Experts of a small language model: 2 picks a token.
Below are experts of layer 2 (counted from 0) of a mixture-of-experts language model. Rows are named router (the router's row for the expert) and show model dimensions 0-223. Each number is 500 + 40 x the weight over its row's rms, rounded and kept within 0 to 999. Numbers have three digits each.
After each expert's rows: a language model's description of what the expert responds to. This comes from a sample of Wikipedia text that the model never trained on.

# expert 2
router:513560491404523469543536482519424508513431459548582504511556491502463536472466540518494514502428500483545529460601512510516509460453512547469520468558515518488511604514486499476525537468546494517538545510662516520490536503444494500466507492473461440550537538475500526528463604461482554535449494500491389541446510476520449498512464519544463460469447502561496479435561495514502526455536526545504496518555478470468531507477523397548513471570498544519550461506488508497500521470572549445459513517538398469523497534508429557453479563535484532506538551454481489504454502540484425472462523512466463479536520469558491556496530486459575421471475490452496528509495517485514559456477
What it handles: Colons, semicolons, table pipes and commas after labels or items, as in infobox fields like Defunct:, Class:, and semicolon-separated lists.

# expert 31
router:476476405464416471476460562430494536464481602526448423507484496541473506566493520458479443442505474501580546497510534513519499532518507491451536530505556504462488581463551482489452492475527527514511582515458559489509452430547485464465481517523489500502495519592580454460507476553466558485528460524447470496535507501563524481549563479537531557472492509426496461495502497500500437501469515431416442494550525493512381477529483478496393459521582548490502428481551460521572515497515520533520458430506581445456434497471493490557464555547491498459494482540444470474458482576466533529426518467518471537494468528460488473467488504528512495519411480451494522465550488484480501494504
What it handles: Opening quotation marks and first pieces of words split into parts, such as pun-ctulatum, dis-guised, conv-ersation, plus stray spaces.

# expert 0
router:534516501541509513458500454440510431474482463485482496509471519490504505527602505508556505499524486452469453453506472453493435541534476539522429524500544466458497455422534407511523499497543521451471559537425497560549458450562551435507481490543511554490508477444534498506440451491509454543462468435474552512512527446493472542590500451493474514518504474467572506509567541457553498534462472531433518514487545558476518529504461441511463524499471495525420377493543446433437456533452545550485567520488469540558450553440420485438534502481472485574466523533454545515517473569518486451468478496482545439458472498514555543454493487547524461553523480519537480578556535496479529504421
What it handles: Prepositions of place and time, mostly in, also within, during, at, near, into, usually before the, a or a year.

# expert 4
router:546538510433497479524472533459529495484477517493552428482442411510524454510462479594479575436496510432518535484524507552467479497510544482497489491555513496473507434547481441451492532494514483451518517524524428535551477461479579524556526544502448506497507506462461558532487484487485507480454480502535468476432539462492456544439475498518496533468539452550379472521440484483455505489440469547440527546440578533537588573493489516514582540492423508468462466451520456457577491536507447484493544460532421521452549456407538460447505457521492549484589428480489482515481533483512482469576552465487444507521532555470456460527478526468463544533581557532499486468509534469527465531472
What it handles: Line breaks ending table rows, list items and infobox headers, plus by after passive verbs and clause links like according, due, via, when.

# expert 28
router:530501509450516535483465444496562522501584547551528495519460438476467504520462498436563562540512577451511536511502452507507565516485468554558506599526516521524471536459496485428527484547477475520511469504454477466461457465514534558474521522536541489444493522436562547436445496550497497537504349487479514544500508512515471452473462460562468437484520513460489550462443491506502475507463498465509490472521459592463514424467523473422477457556445514450483493529439437485524485471449507439453427477424504437478462527503456560482495515470486504525494595500488468492511454556478500583528460502539540484475522561561547464528534404525427535506483479497470537480533571470446561495503
What it handles: En dashes in score and year ranges like 2006–07 or 6–4, pipe separators and slashes in tables, and infobox field words like career and Position.

# expert 19
router:502580542481536430539465526556474508465595546467452429565392468504496510482524519485449556491429509455509509510516557534530492539511550463474541513514502536482545473520509505459477549497469498462511506554523458595525475442461429534509507433496500540549598480484575584490490532529522469536504467530506472532463531496435487521507515529550490468435570559576581489472484500566506549560545562535504552460445525525527527510488525517516551540540589516460508560497432511503585522520502486493490512537475487468381512564485546450490521523494514466512558496465528496430389488464521451554528470503490504469485506510482440472524502576474413486499456492541500466496536516516513476526455
What it handles: Commas separating place names, list items and large numbers, such as Aba, Abia State or 15,250,723, plus paragraph breaks after headings.

# expert 30
router:520526539526478543520529504487514500494472513501463531467547543500509458459495472503492559506500514565475503470415520467401454490426439548538554550477527547497529466496464481539525468505506575511476429441443492486534580539437511484479474542477452490491562492397452536525506517489505514416426573462476505495536518487464492556506556548437538497469471431490581486548491472463562414538490513482578521538507565493469555564512452514552527465599462436522466440489504516453524473541456480548465499554489489552532456550511483404512478392468517524566494506500494508527509477464424497438577498483437535497481508479426521525514484509524528489484492447591501436522464444520508521494473
What it handles: Prepositions joining nouns, mostly of, also with, for, between, against, often in titles like Minister of, plus infobox Born.

# expert 5
router:417489476456506473508476549455528515517623504471438453600460497499474500546473468580490435420534503487459527529569443549497518402564520498496457504476542462520486521439516455571481477481473469494497471494525535542410467547490465512450523499519466507531461381492527519454461484448496496477541498546582455451492442537495489505524490467458482464502486480548490564451456549538561414475494495451532498528488506554477581559551536541481514594554490548469416449467447497426496529538464513450465529549528568491529503493508486530515500532522482467521491503537485452530470446501570493484510479486483559405496515521552432498485514539552506558548465506514481503550497564488474493530534
What it handles: Equals signs in section headings like == Results == and === April ===, plus mid-word pieces such as ince(nti)ve, Au(st)ralian and occ(lu)sion.

# expert 3
router:496533514477504547578532476527497493492493491451423570470506506474471476472570486472578555524574541576500527518459541447499476471499453562484519561465478533510546511500509457488482529512543551561479489505521517503451507429464546508442480501503483547492609502451450532481479520388553536501501511426497446475552497481482519474520432586493564469525610508544512557518505542495558408503492504489580520497486531554533576541458533507437557507532502483526432438508541497457484448447480501625524472602472470536478539532436501486438514526495558496516516445485551557469524502456437402481511519529479485506511494486451490535503549509497482546486475531571494491555503488512532487544515
What it handles: Articles and determiners opening a noun phrase, mainly the, a, an, The, also his and its; also Insecta after taxonomy "Class:" fields.

# expert 24
router:493486439460521485506499488477507578517527587498535531506463526504459461553463504492487486404510560508485529542493478542481534511496513540512536422427523445462508441564501610573451535451441486508514548498431519477544565523558455518535479488455557522543520495511523445523407457536503530484482502545427488545558498507464507518507529550508493457496463532512422511500511493542509486430486504502486457482520465442547530538456484536471459476453552581466490475478511434514498512493522440514527484451490489449534485475540458489537530538530526461467590504502583471542488504483506532541522475481608365549529522497404535507511563480508435511532488462416542550434443573532514455493494
What it handles: Short lowercase pieces inside rare or foreign names and non-Latin script bytes, such as ap, op, ff, in Greek and Cyrillic text.

# expert 12
router:488486539458503473493449525514521505529574512479484516526517497481532523556479508454527521516530506458542508513504489596519497481500496453458515428500502499477503487555483513480522439502456410512496522545478451485522459455504458485500514524433516407514515447575527425498527557564498530471523537472575488498590493549561486411503561544476511504530476539527494488523542495506503512502494547469470550514541532463538434407448526508480496477529566483471625550585475460584563516491525457436483445457447457506499529391465531495505558494533492547436561464511547434431425539412496547569469509525477436481519472418514536524549502500456422515495531547453496503502462516555492522517535
What it handles: Subject pronouns he, she, they, it, and final word pieces of names and words, such as -ton, -ford, -ers, -nel.

# expert 14
router:531499521461452391526520541432439463471474521555437431511506509581563511499467423493493454463537480446497546509531487489476474462463503387522494463466461456534435579448524475468478517540510483483519523540470558558444440489467493469471522524493480454488480497446500464513504601468562473484454491527476498470506484497497578529501593546463483594496479459514502485472474472526553452505479485456428545437492516455491448476469471479494501415432487561540553601434511489519556505464487481466493582576541522511506477474493535476513505447505480470426455443523460474555456493541479416518477461450462530535462494472517485434454479511495462527513554505436575454461487497520537541480479
What it handles: Capitalized first pieces of names and rare words, often after pipes or colons, such as Al, Le, Mol(lusca), Mand(l) and Os(kar).

# expert 16
router:512493501395512455496461498616467518562514479513512508540535487543542499465433565509485515564487462466458515466514454457452463498508502458465503465534444470450512458517524519545453434501578497493511505525537515468491518587489443511540506477546516482482475544496490427483589580510439445534535456449558489521519527593530492438498499580437564509553500526482450523523456528543541474553524479485479526476438447458494554469526533502520554472476570484466632511524447537523525492465569511477512482458475489497556508552413535544481494588563449524479490507490540497452514516496524504494425514570588454540536465538581493493481521484484484518472559486569515511513440489536466477459474
What it handles: Place names, nationality words and recent years after commas or in, such as Germany, United States, American, German historian, early 2022.

# expert 1
router:512499437534494544488488480542529501483457502485455588467472495468509515515524465438524517535485486494409486505451497467531466489443490607493556508508530545481508414507486483502476444456504507533455468497479523475537541539547509426565456496476503506460529465549460547501482445531478561489487578447435531527515557448497511513518406477484498477495478456478555504569496466413485484560494492483575515583504550449480495552550545507570511412532479494568488460542554568494473459545514509542501508519556459466515494552576410573520465458466505515556482509453575527531532488476496525478508538421500581430421455521440521508494492506610516414486471511497487465492479415470520509484512
What it handles: Digits and numbers in table cells and coordinates, plus the word to before verbs and over after scores, as in tends to be, 2–1 victory over.

# expert 26
router:499486487440531522528480498548456539443525532558565492509472522520503508519445558480509398446493491462528489477568535583487524557570560466598495500472552466518515525500508487544512517518487461416524495519492552556439494495548520495553476449515576505571428506508533452472550516511548507480522449564439493524504476472500520498465526466494478568552450456446478475460489497578442502457459426480431461453532443512475461455530438552467479509484491570538560590459508505558531512472502528463503529486493602500481509567577461476545479507497509466469496468489459435487521482520488605495399526472494563519489465512528488419454515553497493464454484497399522523482514498526470521482570
What it handles: Lowercase word beginnings after articles or prepositions that continue with a suffix, such as invent(or), defend(ing), learn(ed), inter, res and mis.

# expert 23
router:470581474527516534501531485524503539435513455489519510418450470537456517579481575494475443554501503487540508569470461541478548581586499439498436504534479431464529481465527579451591570490504435486543537511517550451502494530498538513496514479495554510532465477558479491526545494543500466531556533564411488560458482524505515459460487463500503498535506490448470515463485468474427567500494511558460443505542448477483470456542517501487469514443563575461487516514489474567462505457561508504489472452398538417445450433496465545516508573517495597480459521507519535478564467520587528481470533527469498519506500506555514524469514480516519443438511515467424532485495433526452500461582
What it handles: Digits, number words and percent signs, mostly in table cells and scores, such as 0-0, 0.89%, 8 athletes and 4–1.

# expert 25
router:474523452436500450491509512471496526530587471507491466504511539566447463476524543456514504499493540530562489511383516509544507549459457559444518551521434492555435454507505468428558525542500502539511502475496397462607426522430503534435518533518466466488498560495517523536541467539512479559515454512477485488546535475494492557474495547514530586498563536515524522465504475459549460625489533498528539420422472407499536516463601451486548569492448500511486522421535547438466477503492511495507484515512479467488565507512477506526550564549518552465516512493488500498502523467397477527456564537518472574495470492450470517466478529545532541539510499484479473510520545490506528585452
What it handles: Hyphens opening infobox and list lines such as "- Label:", plus prepositions like from, on, at, for, during, after.

# expert 6
router:487470576519566461488472503478549481572463504494512509488487490555484551490427447512496418494472471552550499513576485555527551516510571435531456523536564521477458499554484613578541491526474469505545555493440532525515507533502485468508522501550593491556447456552497480503573517495593498553552524531458488608485512551491496502518615511519486518505484490499463511520529475511445502485495475435458430449484469447488413459496512487476486475453578583468511546588461474572563534486495476441535511480533546514488518480504511541560509510491459441428480465513511515505489558576518491574430479517511530574512501421487461447500528486464537457481491470438505532511473505522510468476535
What it handles: Capitalized parts of institution, event and organization names, such as League, University, World Cup, BBC, War, Park.